Experts of a small language model.
Training: a variant of Muon for the experts, 769M tokens, 5868 steps.
Below are experts of layer 5 (counted from 0) of a mixture-of-experts language model. Rows are named router (the router's row for the expert), gate (a neuron's input weights, with its number), up (a neuron's input weights, with its number) and show model dimensions 0-255. Each number is 128 + 24 x the weight over its row's rms, rounded and kept within 0 to 255. Numbers have three digits each.
Before each expert's rows: a language model's description of what the expert responds to. This comes from a sample of Wikipedia text that the model never trained on.

# expert 2
What it handles: Word-initial consonant pieces
router:117103102085149149119105137093125127160106124090110110117104120116085096149170172185136125160161129124082180176144184177143070108160131099103132103141111111165106115131124075117148127133115157137145140106119114134105117130111104147098145152129114135113100129100109161112154151148142109128176150126119085137150088138086110131152122117133132137143100136143127148139126111101139115115133116125087138165150140123106152106084134119135114157135116109080124134145168168114162148120141110129124120116159139077150146139085116092117117103117143139094176130091179091135095118137121157078126099128095087129157135126118129111121128164165167120146119123126132138133106113149077150068085106124126104117107158137123111158115141163126118129147125132139152114150098172109107094154127108
gate2:108102096105097154129122092152128049102133139119118124099131100125096132172134153123158133126120097139201127136119151133135124118148163158181140131071134116116174162133106095151145104157171111117106127173122121139169152128135101123150143103114125132112134143142150105108129150074135112152153150114153096137129129084123114123094127126095137158135136166121117163092087114109132152128125165125146112116140085147147141104124138163152104134108138146144128125093131126096120095111115121139081098138146129120141188157109118138168151157099152142149123110120093127123186106121125147141143095123132097175130144103100136153090158130138133154131120143135098131128124124086092108088147142141115157184123132071159116181101144144176118153136126101091088126115142146103098152140114119
up2:105130132126162088117172126122124132112176089143126113119123172131141107107129126107129100135090140120119125134170115143043093136111108119121119127109150142141104098139136107147164147100113138156134117103119114123139107102134171116103127115124137163129145116097143136133152112179074138113143136124119078154102135138129138148154126134151181148157131150127197093115135160145100103135106088112127136128101089104108104137114136157118114164134098115075137090106141124085116185101110144146124166100086157124107123125131134104117147129129166076156152124139147103123084141129121137119092165178135154109152166165152115140144097123109059127118122138158161105163152110074150109133114125136092122100118118116125108148107139101128101122124140137164114120077070115103122141119106125
gate3:063134086176091136163085154181128122152169153102142129133148153120132142172099091115154166186152108158148120145113141146099112117128147111096128084115130100120128169129085116105160116122090087142127131130114124126153122135122084121104163138129090151094119127120129145125123064126113141118145170150126138099129146114139133132093147161157175147113131144118148130109159144118169129074098108123114129156123152169136148124135153115116154100073123117120073125108161126122143151129085171144152110125100125136139141138153109115156113123136106142100151131139145113102120156110176143100124132157108168134091115152100162093168167120171141153118153121147160127117135152124168129157102157137080140156084140130145080133145112127173128098126116112096136123113131153129127134150142120
up3:163107134122139122119112123108139132126120124114126159167115085118105143103115164132131081114131148121114154114120123188090144134074116164129078101159168116103086107125145134115147128154152149086148109143135153171146108118149123115110122099121145131158159128119071112128128112088146093117147083091098129127122113072092172121152095115112114120149085136085082121112171135154090120157135123144119156110115116129146116151106118129106110115139132112077192091151090118128110140154133105136126136147136128166124082119134133129135161125081094113141148115101135125144096099157115177086131144131185147124148132119143136115095157110106111103124116132137139101113105105108096152135132102132115152084165128138087119131124110140082110120109104092122136104109164122060099088136145110
gate4:184102105138180124152103126149110164197133152105179099141121118121150119134116123140131147122112134132119157127097125154111105116119112123113130165122120128118115168124106131127124129117145165131078159185145158093121110115145134088165083125145149104150139141130138107184173083133108165120115134141163115132104101146162139149140127146149113118140142122138122132103131093141117170121151093130095131168170129131113130113167119170126122113088160117134103130127101080116118137165123125099159131110167097165094104129101104162160136135133093142160131129110109149133125141138149109158137188160107167136146115153133152141088146174110127136122133109149142149141155184165131095097145124150147120140116132174131157149122153132139124100164116083104092121080139145146140145156197122
up4:126121088142149139147113184140126120167128110101134095163104150160138159131104117134105166088147129145138188132165143137144167144113082089115114140133151068157113169125134126115124108150124136129141084130163148147139157177135114148126149136102170153159140142122111124176162119148139118172153134124142164151133122143084134143104141127132135138110132137102125125108129133084126160131090121129105177160114122140147104094112141129138140096127169105184148151099121146124138153147136119158075159125104142128144147129078148148174140110132089109131167108097097161133147167140194116128106161130129112087141096130127116110131107141093124145097104165096137160142135122166114109111142158123129099140152158138120106125170128118121096080168135155151125096108139146140090167152170133
gate5:148164104115130099093139126154125129149140101128151130108129148158139158112126159124096134138077116139117090160137146098142140145111114140077156105169126113093096143125120141112113105110123135172127126085143120149132120092137098170126088108153098144147136115136103169136144152152131120129174104149113141105107126075090141096145135163111114122149175141145108136124085144135131153131144117117097102137101119116151149205125147134138102087154150128152136130188146083168144117163092126119156126101134119146118132138147140145090141119197162116114140097119136121156153130144152146165154116103082142144176188171115159127126121116097153117091129117114153155099133119144122112146061115109159135128120146101147157128132113086103100113142176126136143145094086134145167143118142142
up5:111125096180129070130133148138129155105136100142114120138130103184117147125137144125117138181153136165123121141156178131160123140168124132122147117131118176082163126133113152099141115132151179168115140157126067134131152114119170150079122141142113115076152128115114160127117156149087116124123161106138119121158125090106121137121177139138140126126150140117116133131144115160108139171125174139126099184174185107136155114171164129100087140121152088112136142127107129096094160161114129139129064085092172114106146139083166179142124162156163134132122128120102145142143117161120151110136119129113128128154169162141129129156089152135137135116099102130150140127112122143107143136112100132136085125119144124135171111136168163123119113106097112115105139126159115148116101096153153
gate6:126122130121111161149109115100137161159147152138125134145112138109128120142109162095106107163143137104079119162157108093117157118116136119090135116143134148115105096128101135120123101143108107117144133138093155163151113166154143157146125144092155138124133121140119091112144133134158130123152144165101122170114165072144164149102100130144168119154089100145108115145132094144134090112134120145103084109168131163153154145133179089117117139114153122144119121115124137098128175101120132123129105104101140184146112083132082074161131133128148147120154150121148174077109136119170110118076122135107121138118150132183114099134149103094167151141112167121127144105173091132109110153108124133068141108175139113104113088082129116174122142140126124122116168096133154161086105139088127
up6:128123140152133120150139166127120133154116129114143136085131135133096117107132130132109117160114186118183116092105148164144118153153167133153147156124087152158187149126145158166133104112121130145086117084153148118147115071114142089119089085140134128127136168115083147167062117115133108116090140155157148123120122173143122097132167095114093155137173127129129139102133174117112170108118093102164116123112085112102125141157092133148149109141118144129118138116129098115127133128143137160090127124141094136136127155152166184118092141128123159091129109128111095131156111126102135123150078119089134153105127107164196148111078125161108124143082137113131124155097137173146129107138118089161124100154126139141157129127107131077132099129145146143143145125125125123157131160119160
gate7:165112153152087117177126110152120142144172126146145138158130137085139079166116118123151104139125133165084154137130140104107107108133119133123134146122139074131132105135183104101140122144122181146149133125117132105132137121152131151109139097100105153123133134094172126180129080123123147153119098084081112097068107108112179126152177095129122149111150157180106127098139158146108112130127106135103129110135126128110137120109068140102068146123113128111115155142189127103129175135127137094095122092129135166151089101119156139121167093116100130124174147078106119118103106160137157080116130162166108109115133148134123098073150140150119155119118133116121124179137128132118148141134119118141131133114086184141138134119117142092110100102142141119142126133136139116157097134131115
up7:157122144165085127144114124125140148173160129115132144139158161089166120121127127135162088151125185168106127127137145102121116133159140122107143146106126075116139126176180118074136113139133155164156120142133097113120140123150126137120184099130115183131118096119190139162099105126132148138130116108087129117072103121150180128136153098124129154140148131142138113088125186161117139142152116189134151143139120133094147141112097130094110163117122124096117168150138120124124141145107109111060104133160133178141106111123133134110139097139118148139133130107107116115111112158145114104120134136162097099154130134124133107112143174137135180118115112121112129172143159138105156147120136137138168157096109172155171124123177176120110094115154120179126122109125131132143104159149094
gate8:104126128126192166133092148121163162149132131104135153095116153128130049131106134138147158105150140137146102138115087102116131097113100157109182130077186123103094124150136104123086115120123157169158152122128123109116149109135117129132167160113117136111112118161113141099089144163181131133127136131135120068114101148179137145108162125144103101140180106101141160124149129108147120111164138128095151178130082146096099130113073124154162113140121067125119112147122146152153121143161102110130105109180142097129156132120125156130105144121155139138133107129101098114132161095126129158140149139160138120122140119117101122143130144185130186105180172123128136127149101137135107132091132120114124124117137136116084134143123105169136128147131114109108107134126142150114149134176168
up8:135108161136097191071134110130101147107144130125107135131154118119155131140174144170127110151132108108118133112168136113112145098147158133083119117132137120130089119131127118129128114140107112136116138130132116116163085102133090125157110142119125076118118113172143130127189122128102158106149130124125145091139161152134141118147120100118149165121106098155154144107174110173127114176107133129155150102099127136195170120150177143117094096089143115141124114121087111143115178107094133164126109092084099168108106082154114130122098095144145145128157146148142141110156131156124069114102126117134127152136109146117107119127126136136150114183125102179157101136117128087080108139158127152134130113177138114157163147154122092136137146141118165134146183126101121150180109111152140
gate9:159132179146110131124132122125150129163167108144120119099148132134135115146134152131117133122122147138137125120122105106138081124135161132151136133090079133108082174129131128145139118085094150116120155139123133120134090112117118133112152142102155157147159104140165151113094132098120096097179079144053131112137127124116152141172090104102084147152105151101133114114147162121143126137109117147156106115139154090122095089141112115099087159131132101101146151179106117145141126120152120146122106125113138103146142111138111151107118145170126150136095101119131111110111132078095120115184132115158095100096110126075084108103126136145161129082098079200084134122132130129137168120139125132120129151126126129119110153119106065138110098128078120116131138115069136074097143136095128
up9:129112101119130155170120163123126155104147112121128118119176144140055119131129139182117140141148097159125150141117147097114144125139125162124085198147128148138112129134128108168139108134108082093107169129119108081130102149115065147139113112121129137187150196154144081094143139110115127160149101134114140122105112113131110147119100200093151140153170146151098139132125136108156133138098116085117136112127117140132124127124114074140105126128102144124095144095103065126149124128153138133117149147122127074169129103132151163130156142122114106112163113138121127130115081179100134125145098163132101135120100058122115116127131125118137116102125102109129111148068125101146132142168140069142112115125147126116129152122156140131139134148153126111147113141109141094117140137105171

# expert 37
What it handles: Verb and stem pieces
router:147112119110140120075138159100109122139124152132103110132123099120170135139170167156162117136131106124141157155141131173122103100170147136080103143109128147169121094161118086104174145139114155148115128123128106128114077131082105125105144154176116128123126122117127149118160166134148106128137147108115101101152141130107152116166092128127159118183145129118084122141122107082155118113098113144104117147152140132071164127093125103149130167161107119105097130157116177127125149106156122139093120138136145129177147194103134116133140079112080094098148136123159126163103144132155150150098137117133112114127130106112088123105110117126165092120137121091164150131117108129118138099063093124138140110093163136160103131121155149135123156146119147128189096136097163132092139120133095
gate1:109161143149143125134132107084140106146119123084142128137132128150118099108090119149165123182109182126123141129070150135096116146134108127116165128138098086136096144089112141132087075070106124114128147097123122168123072113085101112122129111088134134120119145114075076086103113112130142139117144147134097085161153126104101145109126095107123140141123134166119082056100120118162144140116100152136132136140153115145118098139157129135134109089130126096098113125114111132102102094151133129130159119120114115144127127110127124153121131161103117160122142114153093091121161172073102123121166135125149121092111136121105145151081153133144143109131133114132123133159125119147120110168157150107100135141170113141130117114173111195103137167136154135155181128100136093116095135158103
up1:114106150098141112120101120127113141145116123090077146118139110131180156144122125187117152147102127087133154133112160122126100148116089113136140086156162128134158129116162067123112119136138069121156128115071161171131112101096108110100111143089124115114141119163113097102157145136100147151155134096097137078094089121148131128085157083141130119139083137114151114093081102102119123121167114175151153062161156129121157124083138149086097142141114096111120151112143121140100148129144107162161102134139135116099116132162126123120129132124128136157119137123076109129122114137136125101105118085129156144121127133135137170121141132164177138142108122132143100127128136063159158122106167102125116173125131126130158099108128139138151151099112104137164155114091143129134088139099103
gate2:125114129159137163119141135114108112123153121119087142043101143155184150090130149079118116159127148141145125115104161079140097147146175096122163131142137143129103106110141122114190139143145164110144156128103133143161127108124121105099135100093136152106105085118090135186191155104129111150125149123146145116178128084136151123127145118077121109078137138161100130103135105140144120126120096083138115086146124129127132129082121152149094121109149135109126133131160129158131187101163123151163098148115102147107127128162129152112157140102132141139163165140165131139184131120127131155152143136151097102104117173109156122129097123102138143105155156104141112082123124153135137142155154095112123120161127085115126104091134116121103094126133122129112088102103109125131096121112156
up2:138122147077143084128138123110125107111137143132131102171141097131152122126161143116162108111119137149140112125170127161116113104163137159149098149141143154086142125162126107159134123085109108120112139145165124135120145123147121145102158143142100122163156132129120141099117148113122140129134130121165123144104137124125084119153085132100111145158114153098138135122133119157079133182148109134072143181112116134149091157156082130160114169165069127139154120106105143098126128158101101148101195109136077109128133152117180088159115121151113135131103110089117100082108130100123097123118127106118139124104118102145137127181103171108133128070102092142090136146142153131132088122093088122149135157105152110156119120146161149120119162143131142177125177156147085100103098123129113
gate3:138097100152117139115132139086140124111106114106134158143085143124133126112148110127116097109109088106116106131162115147139113157113099154178121155138129117148142115099136145157150133104161135111114121099103147099125134143153167113115098115121116164161112144127127163198133073119101080157120171127104139128144148103141122159120118132149113098109068158162203132166112123145172152144175101102102131160105146143136099105129115097099121163119123146144137144117113108102129149182172143142155128148149155126121139079116161170157146109153130160119123104104123132128128160121129137164128145117117158127152131158155094094116072124118140095118131142166117110138152161115096079119100106184118132144133138195096114103151127115120142118106109119143116175118075146110130147104137125
up3:139101130115070138111123124070132116147124138143124105140092155119147104115118133122117113121148112126128121131159106117170103124136122089155123144180139139100106094100118139149132085148186104078157104156105134130159090113127148156098088149074097128109123179125161163117102104099132175112160147128108143106156094109137093130134128144138116149092121136163166142145160086127133136146139112132105120177142146093123134132126126086108124153140107136109144136132132176120132154118137102148122092082133141116110098134116150214165104159110165145170101114110168101141163120125106170133154119147145124142148157147098078161120085147114126119110111154163106126125140126135139116147139129165086134114102164132143145131157101122143143118119175128135138120086110171116124129149153083
gate4:134116108132124119121151112104103091126130097148163077172144157143125124148147129151135101150126135145096135128138104118161203119125124133157154124110087100090105142114159132143118143126154114109077099120135124123138164139136115095139122180113133126125121154146166121118111143114133164173111125149104157106128117162110166112103113115121150093141160086139083113101118139135132124134139080135119151143120142129073132116129147163115084136179126117124132146125092119142142098171143097107119123153123159162127082062131129175108147131105113124147140128116149121107129131113104110125112135054139107133152140114140105066109119107129159113117149157167141142105094158124157146165130133156189119120129144116129139124142146165147150176160103137111085147076176070150119152105140142
up4:109129147140120119138098133100098127146138115117138153113159103118120132130126105129106098135158127132109091132154112147094078118135119114159143137171130135102109119142113133162109143160119126146099148132103114126123108110134132151104116123133145108124107123153130110157141099140181084149105165170143106142097116082122123165145116109110112117166114144140121188131127097134179101157138146116138178102146120204129112145151159100129120107064094127162131114132113095131169159108084131186107167099132121141102103191129149126144115161142142147130147132116102158132154160162141151092101164117123083137137163149164148125162141140081126130123112112132118140114156129163121093055122058103110138132152122137106143146133135149160137154123107163164147132190149136142133121138143140
gate5:146138091133119120125123099092068142106168113120106097125145126080137154133123116094167110105147134134164110093109119107133061141135153086105122118119133128115112078139146107131153203127131104127159131156130103132119154137118161108115114100104113144092156134102106130141100095132082145102116100132109138080086128147131114105137114092139160099125143089144137115121088146127096157151108083130132121163151166133100164159123137136162147094129137148185141118161084143122121145120105133126111151137138133161149105120111120173100139157090156123117100132160141094161102133155117091104149126117138110106131095131117179143102089160143099148096141149126166134118100154096124141114090144110122110134146116095159126069126155113137098133145141075124094125115141092117102143163093144
up5:138142105156155105115076140130078147104092124141115125076153112114140075117170138145120128086157109113175103096101146097134125118155148162104058162102116147152123096158136135114103152115155156132174126133156144123088138147111153156138152129137150111148145120071135146123123116129113141092100092130112137088091104097131152131147114134142121121145137109114093130104154160103153127103110142100115159148140152043133155129149063182159124143132083136099119169117102125118121134137110141103106119146121172175154123078122141148089128123134079116124098116126148117145114121149147111107163136109108124129106155126119164090155133142135144152127104124121130129176095141124115111167123103134187163150097147119150150110132137079122152131141140136122125147127147118090113119121136110
gate6:114124105122125159117136143125133108192149146128154139116116141128139093123108115115143127133124125091135113169180113074121144162109096139157100103098142158137092109150094108131116155149115127085136135088107179131155129165144126131133138128130115121104123128166152160095151091165161153125130119124107146135166140132106167139136167119151093159128149132133106156095125102109113138151145138147109177147132101197153084170148151126097134112141136128152128094159145123143129180120131153100151107139164139156114211173114129109151105129133112122112123122123086157112137139113115152165143153126135124122160113124103138151141123134135162150099095152111119126123108099094122170114081091117115101133190103124050096126117153113122144118121124179144122089105145114151123131099158104
up6:144093142115160125120144107115107142088062148153136080131112135108155103076124130124128127097128164119138137096087147123096124146126145106082127096153135068138123164088113133124102134094094110114143123120120120112109112135088107084112128152109193167168138133132101131166097139129109126130167122124102154136142125082119131173093086111144128145126140145133164149110124170107089152139146108134155110145123181122105079127118111129140127106133115120105131105141127132138148139141172083131104128097167119099116101113111114168171131127149125114172190097149102132146145117095120119135139134118113132098093152173126129130135178114132109146116137116136081130152169110130149155106129135151151119112141146104157162117100080136107100126071116147175107120103144148151181142129152142
gate7:105150084121132143106164129150125152120163144095116108123077176131115156125126110117110135154133091147197122079107090158113129136165098118108117099141153122126097144129123106154102152119102162117121134141112113127098149140084108118132122096142142104102087159123119110096121119122096145166141098123103140121121111103127102180110096115178152117146166122094131115114120092184128146150101121132140139157147138147157122135151139153128105145171118134103074132096128134154123163152153147089177129087156144135154107133129132100118132124130112099163155129150147132143152122099128112052157156130161144166129116111143154161154141126119130132169156123163175130162128111135122135124123158159173129157115074096111126105105114098113128140098104117173126099130154089185152117101130135
up7:154126102097116136097105141115154070106090129125118168114138105140163138120156104133099127147145118135121120136111135124102181094128157071115096145123174123099119112126132140133138072142154112145137139086117126109117117124158185143160139186087157169110151148130127102138114113084163122121154107126112107117100144106110127087118106123078129118087122133163101151105115133102111107096139117125149192145128137152117156169114133139129141143140133121092114158115183110089134165168089166172108149103137129081181171112123092124108106121128115145138142091183132150143107176160118134117127081131160154115139133142138142114116171110141114131177141081123121089111087132127157144120113105139135145121156102113108144094157122131112141143102113154114104133147129113137137130113162122
gate8:118140130136105143068134135131172104114139089097137107100124159116135108133125087119118136153121135076148144142151116133146162139086098138144109098100128097098146139140095114125151103149095091175163131144154120133106129138141125062110128066143141185154117129180122129134100144103150110116125136117123145142127086160129146116160128140149127113134103116112087135153105146127156143144142100101111148099131130165180198114139120193121154122134151094133118094132142125125138127131117088087103084104130098141192119119137165124150144133088135100110127123090134113159141179111143092119116135121156088140140126134105103146156153133110085130117141134156114121156121073128135126151125110150113151156140104126163097144153111073132115102129123152085127160132131166138096164125144089
up8:130112146144123142160140139115085150157101124146139144122156083111114159158121130122113100132129127169132136152101144120116104119155135135154139196105123138112090131075140159140122156127146144079114135103101129137172120097103161165118129148141102109123127158136089084149131120160136155113112106113159111136142158092127140126113125117099149148140111098140122108094130085132092118148125157156162125161161107128103083115150104075118125169118100126145130176172119109124093126165159150113136156122066136120130132105137125148130109135128111139141090103115144130085118120119106156123115161134087154142087097112120142056172134137142174136143180136106137117127150151123140095126114168121081090120172139152088159143115138184120134158115113120151127108172095105102150134164096118

# expert 28
What it handles: Biography nouns, re- prefix
router:157132106139120144106153138131110127143133113117130091121136142145123131145153149175168124132179127127102167153175148123147112123135150152077111146138138136133112071146135092145134158159118128125116124084135108146094072133129093063093163142134106121139114111078129126143121145113128113161152159103138119119157148153110151134183128070159151104128133155138139162142112118108164099148168101144082163119162164095087111118104108085132136161134134112121143146116147156146143155116118098157113130103141158104127153175116134096128131084117120110103150143117154077137101118126142141080114124134103097142149143146113079135142132177129139102124187117093143154136119077161109126126098122120137138100138136148167094158123155095155113150179135143127154138133095149095113147125109097
gate0:140119146067114176113175157157111115123111168178165121100114119107102110131122170183086151125165140132092083141094122108135103143128099111108107125112129123126140142146160142122105077095066136148109142128102088144112094157094123134109153128143150116137140120175117077115159142122153134142099144164133127166135114136141157147119109160094150123100110133112104159138101138119125094134135140090122166149196150157155108156133150192114155113124139158161148160150087108128104138116134120168108119111167117092117147109189108112115142109132080147160150118129129103093133085118113145104090132098136110117138168110130148103132113118143135124148132113116138100119119136103157103156141131091108124095115103101111133160095092122138127149132146153143116111140142124163094089128134121
up0:093111118120126106179053118140134170147108116097089162163110115133121118128141105122148137116110129131138138127158163154117124141129151143148144158096135134153105101128079104148137141136197117143128114130130171132130128094173112159140087133118124128127107171098149155134126142145090116126125111073136107128141140132100100112152158119176136147163123146127125106110135131119122178136140109135161081083117094088115154128090121079172119127133096085115116115121161152108145124162127162130148168122097116128174129118108154133142110121107198121136109112126157129164107156175157112144169131137108150169125085126112142134084135154139113132152136142118081164160135106136120179131110117148146138144112131145127152114115179111128118075115105089126167121127137141123161152153099157
gate1:117173113131133117099143117152093131177123099147113100135128118122172139116151107117093152143180140068162131111123156122119127145139124144132110123148105150142120113146146113086087130161158137099124159125168118128149147093141121147181151102147118127142118126132089160112153144109131143125049146091166129089170135116113149135156123143085072166115120133118128127126109096124169139138107099138125145153114129161091133131178108127099140126107129138142126129139142114142115104119128106118101094134131108169103120108145052123146111085127116117156147128121155108151101113132079151134097100139115058166134139109098121148129154168140128101164131115127118156110133125167101156104120105133151082161137125162129097113137144067169116100156141123145142152118157117083098135127105090
up1:105166115113120137111138161148137121136126115089128179162137155170097164110132085057129150156130133086110106120075095148132130135149145156079123173087128117115115109102123115100142079129159136176155154124122136152141141125158170109138128077139122120124115148136167100097103133139130123135136136147105128112126128108161157109149146126071152153161122115135118154116111168123124150108140138086105146124161125150112132107118114127109143127138150109115122146158154109175136132118116121116109142140125104058171088117114120091155112136130107110148182129120114109135124146149109115143128151158120089144112140172074164115066154118163141150133114112133108156182125143148087095180102139116094104146159163143136108136147118101110141091119114117129108136098131145118109090144124081
gate2:112128143164130112145151137143129133134097117062103107154131128140129114141123121115132152164121120139107137134122164106113138135135134101131159150118116140078145119153115145150117125123086115117130140110089114129117122150119105111127120148089139153159117124119129065107123113112160138094115164148156108139164121109112129122107118145091196153151125119118133111167117114086154110117135147071149130126133174161067100123115092130125101118122150112095103121141169134055116107124155167128151160105132155093151091082116128097153141112140142116146179128151126153138100127135122149090105161112134100084134115103137171171124105133106121090121127103196136103102165151105148156128138150144068140171115139117102126124160121136111105128135070145173147082132148104155128142139088094
up2:122136098119137157092111173161136146185156110131130130118084117117153130109141113101135120139117132105108171129153185119161158125108143121113157112106132128140167120165138092129147114115158097177094117096184090121147117138095114117124118120155148157138127128145146123173102128120156119131088161111153107120125148099175161105118154151147118111118151097152146121126136136116132141135076083172146175126148122098109137099118130117142204155155169137146149121132161136123091140146102149152108128117120134171112131128085138111125147146112134143107131162114155111168135143170127110140108120085131133151110156126075131096125141159128109117133108119160142160127142125130129110180112158136113108184130109113149114065092124093134171119185196134118137116136135150164144129136142138
gate3:143093135092135123124156158129095107128120096157110112131181094117102177117123178097178152123138106110168100120133121121095101065102091136109096156088114110114106163113111154191101132104153157147064168150089137140110104138100159089117107124135078157138128121104189120125117145147146164155111127099142130119114107152171144141140117112131149134122107117134155154099155165149115127123146130126142124116131106132156140125097154143169089108139129153134121118117138116149167070107085126111133136189137106122125165126165164154108154106158158142130086116123141114142144147094121107123124137128154118116135160151095127114134175135100099135132146149149119141128121097116114142132132104132157111137141082098120083159108162101124135099161113117097128147140101157111107155120088125
up3:148151134117142142117115129144126151121126105130154130140085155116110118135151134190079108128146136150123117123131103142159095151152138138140135152176117109119123111123113103122104158138103143106125113105154125109100135075130137130119139130106146105118134161152150102147091090125171095162123107168132132120113097128120159118144109152127125107122127148104129120137109152126206108102127107110160156161152131141064115156089095140097119127086153126147137148112123163090127200135138129156147111118127146120141080115159124119161120123113086101156176156109132150080129116086108135118122176100128181075131099146106116120111142115161190187147115107109160155177125113135135111149136155122154119142110156152160139164118103126119147146114136133170103101107096168141172141137093120
gate4:155107137133152110100088107089164080184103153140147137108075134122169131117124159107159149140095129121125162099094113137139156147119145109109117149092086122136125102103125123126142045113120195132166112125146098111109087124135122129152133118106129102123118122097087143140169146170162128105135127121155103117128145085144133136133110062130109148148109128108136158165114150116125121101105144133123126116134103109150135133130129165129146150090125081129147107154115169118150136135147136135129095115163152128088097091100112080107113147119125138138155126085086114127142154095117127181114169148115168107170132136131130109118138119114139118132118177116147133122126138129152084096090118148119137094106136149158172108095152118156120104120111089133091157156120166121127128064105133
up4:103171124112092155137143140154124137119129135136143100111151125148046133113165090129136126127158073145119138124151136131118131148137114185128140109160157100107124143112155092142125180148153098078105142143125133119119151118082149135134137137140122158137143128161147147171106139123119143191111100138161156151117115155127102140151133137083140124119133148126170106067117111124113167149093112144126132175128129152148143128136132100131116111176185140166108158103137090124107145123131096142122115117112082139167153140145123118143131151111166086127111137166161131123143135134122105097175133101130098144108142136096127096127073164123143137098113118148080118094111143181103122158173111090116130135139149112130104145134105152132117184139149136109152130098125103170110090175124106
gate5:158139134145113127103114095108105124154112124101148133114144143121111129110120154133107089096103185153157094134131107090127166100125111149161115084149147098113141088161162126117110129132132088105125103123118142117110153119138146140130105134141144142152087151153131161141125141126128108132103143083134122121137081108130110101151121106123123106109133151083124148094136156134083136137113133104135075125128124095160099137138138143148144102078111120141123114176124107125130135151199155101108133176142124136108115099158118160130132130143137149131110108123142159110132164098124174139101070141155155085114144105124102113183128103161133110156153123119152179140129155170155152069133098089117148125117147110127136107130093095194093188145133103133120126095094135149078162144151166
up5:143157154135161135079114140128105089115117072127147145114082147165150103119123102125161128116145123090161133154127178107140098130098093146124102163155169138140153105163117138116122169096101096103127144109139130154076156147144125151151107171142156084136106128145146170142135099144146135119121098122116107131064111103117146150165138113114115184138122158105104160122122147122134104153106137129135095117121136094137113142152159129154104125139126145124146152178146109153118131149166140177122121148109129163135161145126130124135157134143080180129086133083146127177160146129142098143126111098115122136126112128129119106131114082145136146174136117134103155190089133121166120129094130128133144115087108145139089143140106118138076139136131084165120152086122074115130096139153156
gate6:169116119110119106139151107135117096107148126130126165064108118133143104109117125141145081132136172101111130103146134138080148081126121113119131177089165142176125132159080153143071097143146117101164129145139128090147123136147176146151154147109145124135167126143123110126096101092115149146126117107128126149137119064137112106117161160103142137117165131137117118083088158150097147103138161103091105119151098096138106142105120151135111161142140137143102135132162115147090116096112112130111136138116103083156156104137158131124097137073113121129139116128107131154151109145168174099131139087129120148126137135128095158153135124083101141150115110165165153119114102147141175140137086153144137141088158123148116145083102099120131160134066119098140113127108138104134112139156185
up6:167114142116138091138146136125123109154140091147168163162085110130136098141078142104114073144129161120117105134182184137079165125112138122123147171157191144133151142138091153146067112151169104123102111122119173111118112128138176132108131119129141128136129111105096111139138096163117140158104092125113130146178114088144145095142143158117153117108144147101141095094105103138097128136160142093118106133125134083145133142127102117115123132134139122152107118111146117131107113146131073161156117117144135136167179114178131103123110116087090131097117079109092113151115129166148147085110120076124157165122138137113144149123156131109104116122118136110142169133093116147165147117166099130130105115131127127144129125133076110105144144099146125128126068123143156085104108154112119
gate7:126131123110146129200104134174118118151137108109103119117105110106139126131097144144163150110092137149145143084117112080125131107094117134161121162130123126097151102100160143125130146138164128108112131095153130119154147139102154136131137094070109107132093138119108070126166091096101138188107137123124187118108111109141107082127105159143142136139158112147139150131186152129075146188141171127104133134163149119120092131123079098107133090115132155151119132098103116085119151125130116155151114089111132114166124178160136100149128127106114111164127121147137162123130121118122205144108121115141100136127061123110092106109128102142123107135119108131105164127125130131089112158143166112116128119156108140114132159133148145139149156149114153101137138133147101131114169077159154
up7:125140152160188142183135158134111128147108086130107181091098131141114129127129127124145112103121099151165079118084131123146108153166129160088131162112110139110125141081124172140123101131168113136108155114146134102149183162116132134144104123130094128186084157102114161128093123107099105112098151169126122085109110107132129090140160114092156132148130135118115143107123131141124137142142131109132147153140147129109127146132167150127119133104146126166104088102085133153131160085110114125131162108119139096134170116143177137106099125115123128116120109159123122093147130114092146105161130129140149129115070105146162135122116119084079115095148112111094126145108128112155118134111128126171114150106191100182156151117134142121138125177129075122114154145156109120092170129164130